python train.py --n_experts=64 --moe_layers=[0, 1, 2, 3, 4, 5, 6, 7, 8, 9, 10, 11, 12, 13, 14] --normalize_top_k=false --routed_scale=5.66 --balance_loss=0.00794 --router_logit_norm=2.0 --init_std_router=0.0205 --lr_router=0.000436 --norm_eps=1e-05 --learning_rate=0.00103 --dataset="wikipedia_en"
Below are experts of layer 2 (counted from 0) of a mixture-of-experts language model. Rows are named gate (a neuron's input weights, with its number), up (a neuron's input weights, with its number), down (a neuron's output weights, with its number) and show model dimensions 96-191. Each number is 128 + 32 x the weight over its row's rms, rounded and kept within 0 to 255. Numbers have three digits each.
Before each expert's rows: "raises" lists some tokens whose logits its average output raises strongly, later layers aside. This comes from a sample of Wikipedia text that the model never trained on.

# expert 19
raises: "own ", "first ", "former ", "\"", "name ", "predec"
gate0:116133124155130182128098110159135173123159143188150094136128153183147110074134169130077134099068255123154121159139129137104118111076167131154073100140139096089154098110158074108141191146124138074140097111115094110099140108137108145126142116108155102094104140126105137112145093127150141151
up0:111091124156137166090129152168130135136147149182146073127121158154167095090097170153116145110103162117156140121123132139085153134136123140128083129133134080058138096117122073086123164149141134090099153111149098153120098107096139124108138087142176113126146114155091119080160131110179156117
down0:120092143150120118065245103119135167097132145127112147161132117117109067080067148161133157133113132142152115186123120119142169130134149125122140092132141112138100144180174175119116130130104175114146126123121116118145139101131061092075138167137111111037131144151106089071094132134120142120
gate1:143169159092152135095113104155090124168118070142168136130146114106138082142149149092160129146117141255065128116139087145148141111132113142135134165136086149118169129163147168158125087119119107125123139190140125098134151111132125120126108107112116109111186159131080102109114134145090120136
up1:119128104106187165167148156129096162150144138142113085062131124125175140118126167164127170159119098132186110146134141127125103137139110123121131142111154131150156096126090113109164185122051140123122151101140116125146131083153155086159117111163168132167105136163108167144121132132203116086
down1:151185156108132137073123116158139157105115097105146088134155130107116148148157118098105098063143119196167142132136112088176131099074131154173111137084162132108081134065145082181178084157120080116126138107114056131106152194130123109111126152120114123148161123170097117123069079119154102110
gate2:152176129127146108103117114104163111125082130149122143178174137126103100148099164111105148118179131090255130137109097174172164096151103150148141125187126122109133125127148160155140184079186123099124170155109113100135139132129153138118136103122093189125152079126139153153141101125120084092
up2:119130117113129124135139111139130149149149087142049189116099157086152161142140060113125114136111146122138148091176181104072100159117145110167100122146071132109153126105083128073132148115075102162151104108118129101173108110112139145146111123142199091145155172142150125105129161119176111163
down2:147189146115117128131140122087174123082100135125144058119145088139122149079115209108090092067109148143135055111163112091141156090081073145069129182123147104087096142141155102176092119128098153093128128122167112111093086130120182120131107113131148151121160050127086148113060102182121137100
gate3:126140152142086143105145134169160100133086163131122100133116086146078093124148150134112145145109163127130255112139141135115147134150155126108048156161060131080082095099162101103106137120126170087089159119128138086070114121159143092096149112144128090161132078196140127097113117192122177128
up3:165146084098166145119137122158142118126162105162099104199103166143133164143120177072089092119151144167129130101086130150141134148139074102133116134077190092193157177122105159129128098186114132115138119172124099124086119165127163106110105124119097124112176152121131111110134111123075085117
down3:178105114178129120157058174202116129089148179101092099142083129138145143094132086125124117166165132094050142090158093094105107144135119113123085131106134069119108146151077161127089178098094168096088144133133171126112152131130152116098122106072095133201119182106093090099124067112172100093
gate4:144129102127104194124138098085077158111109161123082098134106119106149146112148133127126098150109120100129107255117143113083142165158091115132127124137092113151145057102121098140092132170102136148138144163186101139086069076096161142106137084107131107160173157117132106133171128080141115126
up4:103140133159137196185089075123118137125120107150074117119106175163160100124145153114100158172166121136120104139073128156112160162151158110122124130099065097107154067109102046127123136189085119144146141151160082086129113133121140184154146105092158109125184153147150133109146160069085143128
down4:119084085122076135093201084158109113099131172160104163155127138114161067123120154116121155119120117100137133199114128134155158137156103107161128098098095120136140079121180091128132099147119111142108144153132083108162105128072070148113142195076123108108132148134144131081155145086113133115
gate5:106099134094117169134133152114139124102141145113131088127119118091141167131139109115125113151131123110155138105255130126157124170115091163135114158108113145111132117145110150145113141098141147124151112151095156178173158145111159097131154115144114148126123120189122173135146111120158142125
up5:099139136157139116104100161124111119133179122158125128166086183104107125127092153136122170149169157102074140187117121118136144164139124112135108087099135140124232142146082123147114064122142139130162175130085114110120145151163084155109135137145217124136156156104127104140137121155141124109
down5:149127155102135139068104162215120145141106111163148127071156122141115164074121109103156078107095166105119096154179098089080110100127089104067127112130165131105134170121110138114135127117142112081096159115109116138149152123112145131093106078073138120088127085135139134124106107142145117103
gate6:101106164181163127157154129140126137138161125090158141139135163139156074091129100114125152146119148134134117132156255129091122140167145127147086102193133130103113100117123110152128142111141170102136182109087081111092118159183108132106139147114097150142154160138090114107090122204181134116
up6:164107146111121191094132143178152134131076109128136133083118099137134140131141096129169127107095117086124112085115136129113147147140074129089114104114084113178146103126121174104118128141167120159178082170146175114127140098087152122135130127151119134105098133151099116079164154097114093102
down6:097156134124168162153093193116184162183109170076077158150090099105078079108141117147145176070102133147160134137114131152128074125159158117127123184166114145068160156129097109166123187126142128138138105160109075134125120144202157172143066122109100162146073113135161145157128127162159138123
gate7:093099076106149089138138155173157152137126145126120138103110106118108126154135115152108126110158081135111107078102109255147130153131101130081088104131108145162161123123129093147120078167164142118179097141102121121150123140099162145140133079139084113106139126108188101109111112128122163111
up7:161175181162107126119102119119175122138142146120054104125122161096164101125098117107152097137089138145125105135174102112129110150083141175165148095150164126118162125154158182112131149102080128119068150127144086145081143115096146129137139106170195157117120111165125141148099091129103164143
down7:140121159149182149104089126058141189124164144105175121109125184117191141127104129137074134097115127078175105143192070140112104124121137173124132149086173146102174106151081108089146183076074119143150170159144097151135100111135132080133102080104130106151114085116099093153159065086162167103
gate8:128117080131129158131151180169140148151128095115139148076135095136119117122129151117114143114094109151109152096162149114255159175154103100166128112132144150150111095137141073140104111180087141159075092103115104095134150143089123093137109105135102097105160133086079148151140082115093131116
up8:155109097132123185104173154143109144115148155132157154155128083151113164173111139154119140137097081194091116149181152128194137182132148146126169146115138156094131067087080156152145126149083143153060156140113109136121148125093132125135110122099144097139157120132147162140083103117159095116
down8:112178099185092141145125104155149100123106104177058118108136084136120194113144108157150097128153101159127113159131132110206139148097166128114042138119096117098117142156076153139198090131156088052087078159086188140096115129147132122149108127107085108168147154101132101099145074154102118092
gate9:158145149137147138139120102135108096139139103084125178129128120099153188162130142178149117098128098116164132134179086160114255150146131115161143116112117116154106108166126160135145107170103133090071133131092123113127106167111109119126152068184103161155130146162119118130117125118098117111
up9:125081103099121136117100166120129115113111075124143150135148114107133174163142083131122147109091139146164089143219083192145156134137154123142112096157127135126122081166125104142135121133098115103089133149133103112125090150095114111141163118142148190104093187105177129139126119089118147075
down9:133121134129129163095203073089126123082153165101100101255167112107142109101072177128134167154130165123190123172096117084157109138124125115116156138120109186090117122102155166128141158100063135142113132110139154163156176126171018107133117171157177122108121159127143129079166160135158172125
gate10:167172125123139116107144121136102114117093115111157141115160113094080146157125110117143125142179101097123150134108096140167159255118108155110139146117118111121085148193099159143116136120173138172129144183098097158174106138151148119104091128159094186160181080138128146182137090136084132169
up10:126150131104075096119119090140153131142193130141117113102121160159144158142094136105146139106054171112144110167142109103098085128134109120139097071099107124167166134136152113093156144119096134113088130091111125131112182112132088161101127101083117115097120149132095129105100095152221094109
down10:174187160107119125098067115142127154131089088120123134090153102152159194125176128114128126146153118115136133131159011113193097166135171129101157140103150098116136155124099083132106153102135155113103114171153092061053092137067142155124116128108141102177127057087148168137117117177144143069
gate11:156136189122138153136134128134139148128088133090105143127126165126120124155143119114191114097147136127134148125136099127148077135255111137110144115116133097144127166137132166147107195089158106144162111117153152110167128148107160138141121160136085134126152121168128140137170138131110081138
up11:131093137106090143098127118114124115179079100160146088095123160134139157140124134154163119142069124093120112120104158132078078110164122112124181087090142147150124097117135196102106080137155148166164149106071167165112144087074127137109093139134169116127075145128105110156124110078069130141
down11:143155191116137133157181138063121115109138111139083067114120117127116207095219120180142059077131153188166068145106110090109137081105110188130154135096154131130074141153134137142110132139102127116125129099133121110119075121152176153225120128170146139130163070156109147100118074142152146090
gate12:092128091139119095138106131132118118103179088101116121080092149138138127167145143144174134163138120113106148149157198065116091140094255143081173117120119137117165170104103131128108147153083119148167107078134117123119128094151127152123084113110149081101157155149143137152130155097150161151
up12:138088130098124127156143119128142139119148065115119130106114152126103115177163152142166144173124123093131132144140193070112091168129157129091141096094111145143150155092102115108116155146093124166162100082090151119156116078140165139174104109092156080135185163108115128114147136126192155163
down12:101100116167122153104140134147121113144185143156062187165089147130118121146155137163187151179147089115144165154123178132138109170150191093131146145120098160117165136114115157130121134086127096170139130113072141127136120088101091119129116169136147072102109168094145122096217133110173141127
gate13:115138098118130117136132153137144126129111128157156105147083173114091130193166154097128090128133126096116188092121169168186196134143106255099153162110151158131097114155122138158148098100136113156089174110132113131113135123135132122155141107138146068126133140104068154126132130094157136154
up13:112096179139112151120135144167119142121165151094103168099130088171170083110149111116081140194160186104155117109174106086068073108088068108099084152140130088111149130095148078098122119107116118085137080138090146138133107128166154165123115137073167153098144155187122154112164121172078113087
down13:119147173152131114111182141093211101064117111168119059099108100095110119108188162103104056091146148126130165117123114162171132112173147145109183149099193151090085127179151084147130123089105132186084102169207152092127121105129154109131111102152160100145132100136109115154103133180139096059
gate14:124101114149133132120118146127109093086108123103093122162078085150123138106112122125079125109084094121153088116170091120140152130135167125255117121078088104127093158119155173130149122143087128138128154121122183160160092110069115088156118145126095099163140122105097100108123139086176181082
up14:129083122109089063142152116137137110114091115125128142100131081128123158101145113137202122128221188117094153150127127103072140132106091126116172169197141108086122170152131099078028131095167119163125100110117119079127149103126121153104066110125173157103141125170126155156168160104128119160
down14:169170163134161090149154136192144152083153157085172095098101155147126151143167143166086155170102135097183100123140080109105097189147204172102130173144181126075096112111176094166122173127105137116110135159182118211129096150098136121146106138158110067093106122127050124071128079132145104130
gate15:124135109104116111158117111140162121119115080140124091169157108118104155105117180098117124109176138116129125072118103101164157116143124122185255116133098073141139158161113156121173115131110128143160123129101158139143097141122107144106162087139104171139175165083155081147140123105138141130
up15:161151141181126147085095146116113147147156135161122067164117163186139111123112157118133174152117162113147179147173095103121150183132139179094074155182128138114141144118117073113155121120073162120078126109165085151134121148146119153162125184117129125108123143158073167122134132133128109079
down15:180035134156132130105110153124126181072147053089176125158122177176107129145095131064186117165189159071059143165134114115121151121134110162170161089136119125140121081082082092112142097080096095157144151192188177127106153129089153168132134139087164083116114123128121075074145060165100088126
gate16:131121130133132125131133129116128092163089131131131142089081092154081116120142111147162105139148138083179155109158134179095110133093158106146167255112131126161138151157131099098117099141170145138138112116132140093137174144119147135097141128152121145132123151100178116155156159071106083110
up16:183141129140105090130114143167128148102203077140099158079127086168112180096148163136140124165112133147125130116109092088144154183160079085120121107129108074154158108099124136139132105134138120091110107145149159151169084164069130102155116175169139100093170125139102118101189124178086126130
down16:124102098146138125136131090188115137149192176139117112173116083082145136117076161150084088118135166192165109162105169120129094207138179143119137125141083149059162139046181117127098129146120131152102168116144164124183116133147127114148121102186122178183122144178103147109152222168118135144
gate17:117151075120137136125096136152169145111150108075084122125124144096117121111154103161142124097129109129137127118180105086118145165170136149153114146255101139172147082140145113128086145133109145121137157168132206137145151076112124117123108163114119122149143147140118120141037121141164125108
up17:127139120142122189136143143081092138119167105124113158164096127119124143146188082130118178136153079134105132094121123129058167171089148133141157171120121110062144154112147121118151181138136160183166159114160094165103086121090110123118170146176147154096173077148167147172090128117123190122
down17:101139107087129123214197074089116074123129127146105129118147124103150065071113116162129103132102142146168121151076100090135070078111179143184144119162138125163121132126213124134128082158142193186114133104139154072109084144170079127094119130135126144190079140158148123147101180161129162116
gate18:109115105126128159105141171168116129182121143125130117158144082111114139126118101100108121111107125135113123118182116140151164092154144123115131132136255125186125134168131153130118101074134145111148138209143185147111092155100114140135164138189106134129099131128094121098104113130113160070
up18:124076140109139138121124134133145124071179136111056121101131164127186110169118110078142089130120131127149105082147191166128104161123088152147127096128112080127158128136105148122108181141122145092175148100091115091171134085153164184111128115082169119128118130207092113110104132117140065137
down18:092154088141188079077029166079167130125118124140086182069118091159150164147128105073084164119150118112164132083149109121127111141105101120158121133123161109114180190156040155117157112181097153068152101153114144137174116130133181119162149067153128119122138116110062126144124130143118106131
gate19:181129136146141145113149153173149141169111071093163105122161173140163102137139166157076108109124122112161132140178119129110108125088102133148104120128073255125140133143094114109161128105180170107162118133144114122127127129168154110114116161118159107103109145162148108134189141114114069124
up19:148151151143093140111140095136109122095099155124132149164180165104149169165129189115105116176135140106128138184133122121115094074149132126142120113155094139120133159120148096167114091106174161093111104094173123118131140127115113113137089131123129042103084113148095122156174150140124073157
down19:109144100149093135136162128104146050151157171134101172124169123093116138146068121131097146169123127143156053182152139155106115112095148138169110140148108152119203183160170116068135108160180145135180126131074160122090058141146148149112164095138099127137082099127162172130161148146154105124
gate20:123134088123099139090126124127167081124115137147139155140128136130111100130125131135130133099133125123191145157149167149169168132110167127150122134107127136255135139084076138126104107133132132189062113154164122113112108105133113115137129096187148128148107131106135133128127163095191197090
up20:152071140154187164106111157054126106048176108124110189145130149087101112077133118046152125154166135096126152129167106126133115077147067148145189152155086156154080082110093116107130139149113132138161100166118148079136141146120148110115141157147087168116163160154183103148119151121164139126
down20:112125129147093123118155092152133221116098163150159116109164091122103076161126148118150112158119108145111132091199149183125167128145132101087109079158106131147137156121102139134060154147099138142127161059164162101120128158132108117126071137102146128109100071111112162188162112134105228156
gate21:136109154166182092154104138129113133119117165078130095162139148160061118129120119134132141198165131120134103115091174149137160128155131130129075135111093127133255100119119100164144112115132123096120168191117122051116106177119166111094174185119136167135141163154156105120132159149143130146
up21:131081080170144167139090132139064092075158080098118080200125091126106160130125113122093112148158130100151164122156115113149099121143136148128088101133137165096085083099108132105098119123115102077121169079095151115108067159098189093098156161091093175117115166145129099123164110096143160108
down21:139164135181165121120119122114136133125141102082107167124132124115151127131089103123093135205104081146120092090161060082148143139146078168114090160128142072070181133109153069147090149147130208099155143129096147097107128151171135121033230176081092139174106121143152086111087135074139162156
gate22:124095175161118116126126099134124107145137128111154121096103146156110137180116110103143144122150125130132096100156127150138106112141081159120144134093168123117128255102136093141127158144116150122086169121134109184122090133092143121136088135111135147100128178179146146116160082097128139147
up22:122124124176138106117089093087153167108133106165111100085171128109142108135160184112123146162148124114154135114062198130182103121096126103121116111116053179101160103152103103107093123156131168104132151096074185120124086162200185115117170140105164113136123073086124099151115127155133088085
down22:114122135091072132113112112106079176169082171116221125117148160149140143137041066125096121173180093083162128176110101108117116113112163134169165115150081162158173174094145085127145102116161137123129114076044137119180137133155137108081136119136087106150098127105172125199124153204122172127
gate23:117104153086117112149139134130135149136143116181142143130146107201119134146113098123150174078133124163106149089125119130164180100132155168114093123117136142098119100255141137118147080139135091103105135157137143149127134176108118153150161104152188120125149140084147141105159096109137152126
up23:093143084116123089151133198100094122095170136140106141133112137108112098164116097095138144115144103145131122105112141149150127167118074130142136135167117215146183100109098176098126130174130123125183201180084192128113168135125115133103135121140183100128104060117087134117106113121165110135
down23:117134122078046135128146110148128073122104178081197123158169166127102077091115125121143134123159125178092122163084166069124157152144159079113121118159133082133086147214136161080105165132110132117114105100123146156142131146073063070122119059135176118139171103137162145151133140174067196118
gate24:087144109116119199134157100113081141136174109143095127125106188125177104093124147138106101108103117098176158110120122146093154127110117078134184133124078173139143112118255108116096155162095114177171150134110125162096082121112101148120112105140126107155132126124117104127155121113155117170
up24:089154110102117098101161136077141164113107103116151097083165105148126129124131126148109145098081107094138145121106109197126057085145120149121094127173191130114071150123156167112100100076203158170107115122116127141160119132148088108144091124196102125131055114124072186150130103142106100134
down24:104118177095183062144137126067136152107085100089196167100158119136072162132107126112158129148125107185158110063104128136127098127029147120097163131173143128192140156147158177109130138102173184092165084125135168089073148117168157108130192110129121095111132119145125102129072138165112149125
gate25:135104129107137123150112104131107100117146099096127159166161092146101121131157068086153148126153126096106110104124128117122168086128169133157160156129078112098086202144115255134142120089158150196094170163125101152146105128170157141137118108126101165136118140135170093096139155155131102138
up25:086115127143115132127147114135144135079088124098149213155112149126091149132167101102212148131125089092063120147135125097195142130170165097132185170138123093160096103162145168138102170080129105188144161136163089168143147092137101157169101147130140128119128126138071099133084161158087120127
down25:157118117095092140091220126154137137184138152119175130109154149105086061086103127128146136147073150155118096159102164192097185127147150088091115099153118138135129089168188170103125111174108141162144153093132126177147158124135083108089085149125119115064126131164145105154150154162093182150
gate26:147152129147121146121145139079119156090092089151100145099125099164133164110124137106128113146099135148119130149067153115104114125099105139148114166108111151098130135157157143255096147116129135171179142110115159160122151106128127130130128162126154142113114082127152136160089111192138110133
up26:173160147119145150084120125169093176144158142124096128174154195149140174094127143145122150128099083093106125154165105094136102151126115154144128179097129101144162124097092149170138122133159145154131132147144101138124145116096151113138113167146129166140123194120177120156124114124086146134
down26:127159140022121139127193130074155145136125175185133168042123122098139115079104104117113170121127096127157095105071155099122108102156128177146115154155111167151120140107222100189110137126100146123135107105113131110166099137123125113149154116192086118155191128096181163168117161137117117130
gate27:195162178130181132103123128142214084119160090112171103119086147132130126140110109124153111135101109166131134148127151135130148120150128130180141116081129202137116178146096101142255151149138115120120138181151142104084114126148109099135117166126099076131145170145140140127102122180191169126
up27:073131150162105163157109147146076143094073128151167122123164127103106087129135097069151168140186150119121121129120136096110125095109145081118145110175111127092107145131164146116086135181153160127122160123117126159135161133172149115119115133137157166155154164062127121095157143111081150177
down27:139125241178124138157103147102183158125183095121139092150071097161130128126151153085144120129152127110134137135158097109050099091127173135191125133132151162112104149121115107128126126146127150114099052149158157125081164085182242079119099089096150106120142128124119105121124092159151126089
gate28:080130156134128109169141085119137139143117166110148102134172139148100109147148142142125162116129097163117139120130144149159086152083134142138104116175100124089128120128168119126149255078106152136157113158106163157128080165157091157130133157115107144115129127104091117124092131168108070150
up28:162114157120102167122126160138164152157115078155141149184113130122145157141092079103149110129112145083145118126183137121098126123179136171118105113099098133192108139150108178137079134151129130130079112133121123111150175132122193093136125163156154157152062155186171199135143112081152194091
down28:090130182112065177116081152171177188170092139208163149096113093097112090135134083092151169071117110092101149124072130100113101137139080123137134085096066163093162104122136118141088154110177153103143116116106110073108108093102133108072066118070137106171137126100166155158147142145149170118
gate29:100105085117091165155140120114155166106120152136086129116112170137163145076135121136144111174134124109114111142123120097096140172127088141142155155118102182109129077123109073139095119255083141130157113113126079139111089147099157124132109132113156120150104133118137107139171114097129103151
up29:120126224119181107132113149113113114131089153154196085164202066123099102118107125146155112109074146161133146096148073133174110070128133161122093149179202157153098168162096175129164081086151103123111093083120165079145161148146152101128148108167125162093133138146114153109118121129094177142
down29:135157120112181067144113139086135155145079092078125123075170110136103178121137113152148081116117146163129126072148114137137102141062174155102119164161143159103112185133113189115116119125136121095127082139133178111120141135164192109113119098165170111115132110131104079166070113151080107123
gate30:114098094139116148120108121186118145129114123124140177131117103126091107145109099168115150078130112089070111100118113109177138143147156174076147114118130130138105142155094103179104117105255141151145102172110061084135154107162168128146079127131109154160136113126130109127118097140084127138
up30:103144144147114116098132126085170133066174099159118133101118159161161174109104126079103143173121175098161144108151128141087063147119122130141121091111083155130134147094126112124155132093087156098160102137118124145135155118109110142127140127144202134133074128125111144131098130129175171105
down30:094180152139111141115098115079131133057092131150153091070130124160153182149168131126079085073143149099170126112174084115139128087077132144112154142083151121105111101115115105136141126112153151123086125160199095070103129137119105129176105111133171117130145049149092111142090097152163128099
gate31:122135157157121092096115128141162143171098096178126090124168109124094142116127102116123139170065147137123153141150115157098183126134133121144068103131125132093095067120147083088117159167163255126096156166156124117132149159137083130144139131129148121136100137165082140125147072153112167131
up31:117153160140113114153113155131144126156109120157165103126121076161129157139148115133126138164099163117118145142168108180063175132139152095174067129105110131098085066142130079114115100187186127097116149153156113172091159175173137135100154114117156154114125150146115193145122115139113171120
down31:126067108144127119085215124143081190099130139144099147177135122143133098121065138144138157149097114110135123158117117128142149139116133099140147077151126100149147131141160179111123124131119201117134133133093134118139136121153067090108158163138119152021103188124134105102094148107118105147
gate32:120085114153146172130117093187137154113095153129168080158181152118111106114131143139117172126134108138175127147089152192125128147112121135156078105116087131102106118085123066129180192107131108255136140115167111153098136127120120111134158111114119134134171128177090133131165133121141095125
up32:255156136114107081098130175101141094182141067109109148095112080127154134156140111075147080110144144125081128104144134077113115069161140108127153117153119156152184134143152190159099088122076140089110140169122139118122097117142146138131081158170130151146119094100148087122113138159100151097
down32:149201134111144125156060155118134104169145098138114124115120126123156191166155114074139079139122124090090116075164120085110127087137121139117122154154122148088170122119083110167088101130092123161165139119093110148103129138181152180139107106128158113203143109113131142187146105144135169129
gate33:131131102108126162151146125119097155087134091083114175125162102075107150133153175133172117161165135100128177103123150138144107093161149107155105114127098105144067094147106142164114088157130149116255140112144147150141124088149161115113122101111098132150102123097130081137124113100102143117
up33:071255139114144147173108126155115144160177098113105141115133117086142154088120123095131164130118165161127096111147105149140146128120147113128129115154174113155126131125118123123107137111093111115091150075161095190074163154124146112102106137080099152158178182126126098096087117154136145153
down33:151121123100125138133116169184060203236082157162127231119138120112109119165113114073164143156070113113066102119147117156110114150152149096064101087152142150123149167130122165098149136090155146088148154118096148174149134173119149130075095088114103137129121154092156114137098161136125143141
gate34:106118130101111170155158123127130146139128161120108118153121154096175143147167163124134145131197141144140112185089185128057131127144141086129158129154112168071151104098119100122106138167107134115108255146108127135096148125083107158141136104072103126122146122165127158133123126129167172172
up34:127071255105127156133139114124150144119128118130112127163105130141160116140130103070173120152181152163157103151083177087049101110161117101154186162147086163111137108085089046092099122154075093110135172158143132135118110105125106162148124070080163131125167140115114122161162137128162166195
down34:123087104151091169066172127108119088147182138160107142179131167120120122124150135120166130134143146143112115164119202109138128138146120117131150134134088184077123130135109154112144126146058091139148135116084123138099181143103113173145175174114127138123183143115183167159190111096133140162
gate35:152097133113158152141109112098158144113115120091127108149166089098132121157124102141136168117108089141110130134154085151099123145149129089137051121107118147125082124109082113116115111093103100157136204255155158135099125100109133103160121140064117174114159083160127160145121151167121178129
up35:161096169255138198115124110159110155178098139099169165155125180097140102100092133129099158117157084094140187157155147143152128140102129177138116151152148160128083103138124140119135145066090108119077150141122119121105063101159138124128146110153153093148170115051156074096108113153130135165
down35:151146135167131145201079140119138074069081123180108130128122065108163145109165143159162128132151083121145189164079110111202079071127123107092127078146165119165103122062053165105133106142171161101117062170087128146114105122104120112146109114151161112106143145041144128118073133203096083108
gate36:115161130128090106140127115106153112102072145105143135131129142146125115110139143098099099134192087117136098153100144139170115159138146147094120153098160190089122114124162132166139113125089127145148122124255149107069136122133095118128150163116174120160122104116112104159056136194097075154
up36:109107085129255148177139155091134065098137155142189106159086109125166147115134132134087101125125083171159118137136116125183165084086128159117100086156151127101110134162190140111106149125143148091110094059123169118121081144152115113148146158109088175092137121175075134100167135173167139175
down36:121104095157216125147035147165119109116112063149110114150141119126124174102156217124135128144116135108131163106141155132149136120070132076136076101102127044106150145117099120058159120137121142147129185119169164126117175130160142155128150121121099155121074180114088111092123107105122076142
gate37:114125131126105116112126128109162113142124125120156137190173140123100165104141144134116130128131120112146103136157136096171108124147136097156149135098118189094141155140094131106115136115147105141151141127079255084091113133098168110098124101111151148129145103145114094153099138123125106140
up37:110134175135121255142140155097089161103124154157128151161079144140130166164123142156141156154146113151128120099154134144135117138163108100101108117118092149138115173107096108098085087138158112147137174193131104157123123107144150121112124127123160155108160135123143151135122139094107151139
down37:071146149114174205160123170112114136130072106142130086159174133137114150097096124160105075057102126122126133093092137094162065185029160082088101121112085091109151110147111120148162146146110174145161155139101179214122173136172112081138121074150149107102092139134090150153121130169130110131
gate38:139139138083149097136131146093133087123129116138131122106148102113098135121119131147141093109139079165120111082121149117152142150115168167151093131130121104136107112155112131102137129146155136154120160143112145255144104089161085134178167102151140142151089125122163158151041119115102196164
up38:087129123079155121255122124118142108100109112093147095112140073110140128120087143155110103152160098158137117113121150138090107102130123145133062110165102139113088102128119115093094114140131165137146172171097116125135155118125116193162128070171098142153101183112173153173057109142141166148
down38:114168150131131137255213086056126055123115169126075149121117120106177152107154084191076130136110126172159087091071139119142124098108187129170150167140135125153093146158182124123099106147116151151118130114087161142135086155156104171164158143149116146164137107123167151148108150123160146129
gate39:123088114137120160121115153169132150098138141169166078132177169118130111125117153124080149120066165160186137140135135164138166147139117186147070133186142123105157113102160111094158157143126143070104089106127120127255123131088149118136167135133139134085134168149113146094185131135154125126
up39:135086146144122146104255124173102162097091156169166053150133156173156145089112145136059143107077148178182101126127147152122173116098108152093059083137156132121121090119163075110132147149120126088130127108150115124130108112115111131101110137141086164072134144194116119070172149151185180134
down39:131094134125107152096255096134135156087111175126117145146145133108123040098042114137110155109111132137150098159096114117134135120134137116137175095137138103137096121160199166144110109150108156141140148118148144122143132133147085086065129191137132115072141129161133109098081137152105148131
gate40:056118080127151149180133132131129113121136093155127132139135144137149135157100172117139121086150117127107116093069186180135171145167061082126161121120132079149140156124123144157116113136115101127132146161090147058104255127124139139096144074100121114128125134047129093152165152135141114132
up40:143146188152129179131079255098132168119143139108152130127135123114175127109146081120132134169095144154103117199190123109100104166109165129104106151148117167130095089142166127090126148084122160119089080131195151172147180115084144111116139198071141114119140082108081143110132096108155131096
down40:142113121135154100084092165131145226127188090114146157116143172173146112139151104075110130156089151090113108097173098136094141123120162142111150161143127113139107071086139107146142139063056110140136160175157108165133150150114134140124152133073151053140082106132090052105119067128093150119
gate41:120122122093100142125125121114147118141125144109152190110150133161148127179148092115143147161163124107157134079126120114115131140082125147142137160182198175103077078118151137143157134148142129108112103121180133151108128255117137141146154123160147149137105141106102082165091133178159133099
up41:169135163180167086123143134255162119085119071150111113078138121112123131090095096161092080136096130174120101133150156095153151064170166105112094128064126097169152174161139193171128143076136133150066142127091174076159113107156124121145078133128135108083078148163133140093130135113108168153
down41:103152188070149106064162104177103199150138093162130105118038097118144137106147137088099140123068163077165159180091146143107102130122099125086064106112117175126128083108130074138123106176172152122118087146159063127140133153128134176146046106088134120180186137099127156147108178175181135123
gate42:180146135109125115141107155142167144138115112094138159171161140108109154136115109153115094169139126128128168127148126116161130154177106083131145120091153094130109130111075153134136135132114124138136111115160104086119131158255114116124100167155138157117082123129113151160170135135118167097
up42:135129152119092147153132123091255151128165123159109126130088117081159096096151077128173141151098106147043145120143130142132100140126097128157172114135171155099089152186129155155125138088115074204104185140141126216150100090111143146129166090116146149128070175135110131156086157146124107088
down42:162163169159109168134172120147163117169098100134126079162156072098138169146107138099106108097109127117172048079128131123090105092170123138131101133091173125118066129105087104125098144143102132120129138123231113184140172074151112171106114111165146156129116119131097119153131108132159156139
gate43:175126129151105098133148131155110120139126068143119124183125161138161150169110160132099132127170142133144108125120140082156157108107117145137088169181147145098135163150113129132105090168156113124116130141147122151123087147134255098140121117104121137094146129119179114135121091107136133175
up43:124089085190136069119124070106107255145145137098119084138142113151116060146150164149109147150144121107087118122133146125154119116112153108174141097174148159100142105167154103179073175153144096135113141145151110124115106181203104117155091177075119138110170146127140085171079143077115095105
down43:151091137098091107097083093166042181133078118123139153080133133173144131118091118096155117093133114127078177145136100106147145134123111146135092086173102119175166164114134130118117115144153177115174143065067151119100118171153154107083175107129143131150142115150150137172189114100047180140
gate44:129142116099140108124108122149121149152154117181122107089171112126175125137121085099161118124077124087117132115132142141072112144141072110155125091125090142138164121064080125071108134148126152076133163077078087157141127133109114255100132114126199127091114140120119141128073124101118068170
up44:115118099099148088154111148145091146255137119149114086078114093055169138134171077104093097143099101077144135139147123145083109140092091075145125092132149068177158118136111130071102154152110169122145108093089089117155141169153101166115112151153157122117076176144089145146068141122148075153
down44:143075070138125119117109167177068176125103143153111143124139161124164090152083098143127148207109120086085169105143148122086106148123103064140090053163145060187132131102110158051142147109078158132139148107114146150154162149131111082071117140105160127130101206078114105145106153072111116159
gate45:134140179153107117140137113135124104101091127121157136103155131160150130095109120141133153100139094119102111131125150107136126088120104116163153125139140112121131060163120155131103139150109143131108132114128142165128100119112158135255070145106214086147182140118098103142144145159126093168
up45:146142156124140127142142199112149161089255167156168085165149143147122146154140093083114100122176139154124091110137095130086126136160122124145117104073149159090087161170106143154126142127125111118150096109129130142110099157157108157067105130151137098150117132095126169136093115145149131102
down45:087152175161124078125157093115204144094142098143169092167120119103142169118130137110118069150165082199154130172123113159165103106118156117152154115157129154084138107104173075140133124161178105098087107122101142091166104059084061139160122121128129126211184115113138111062117106162191172135
gate46:112115099111160090153117111119132107131131088174094107108160134121083137099105205125113093124197117128122126128101113131149145137114088102180183138098101118151167136118085172150124135164174135125159145104089152080119116138128123166117255110110138134125119149097151084147131156121126098165
up46:101095140146125119125139095118108107133139255096113199091151108132067100133094153137159112102167091130088107090095162132135144112172122111154158108078127111109152160126157164155102122157156118132150195104132143122147128104143097111088089076124102122123097139092148107143086158137108112153
down46:046159072105113145138125126155133041177100217157115129107120103080093111131107145144126154099123096171164116140105153189149101165152138095124092096121097128128158167174150146095105128193187138121112097075072151125132116108122128110128142134140116166125139156141167170163127202141151122157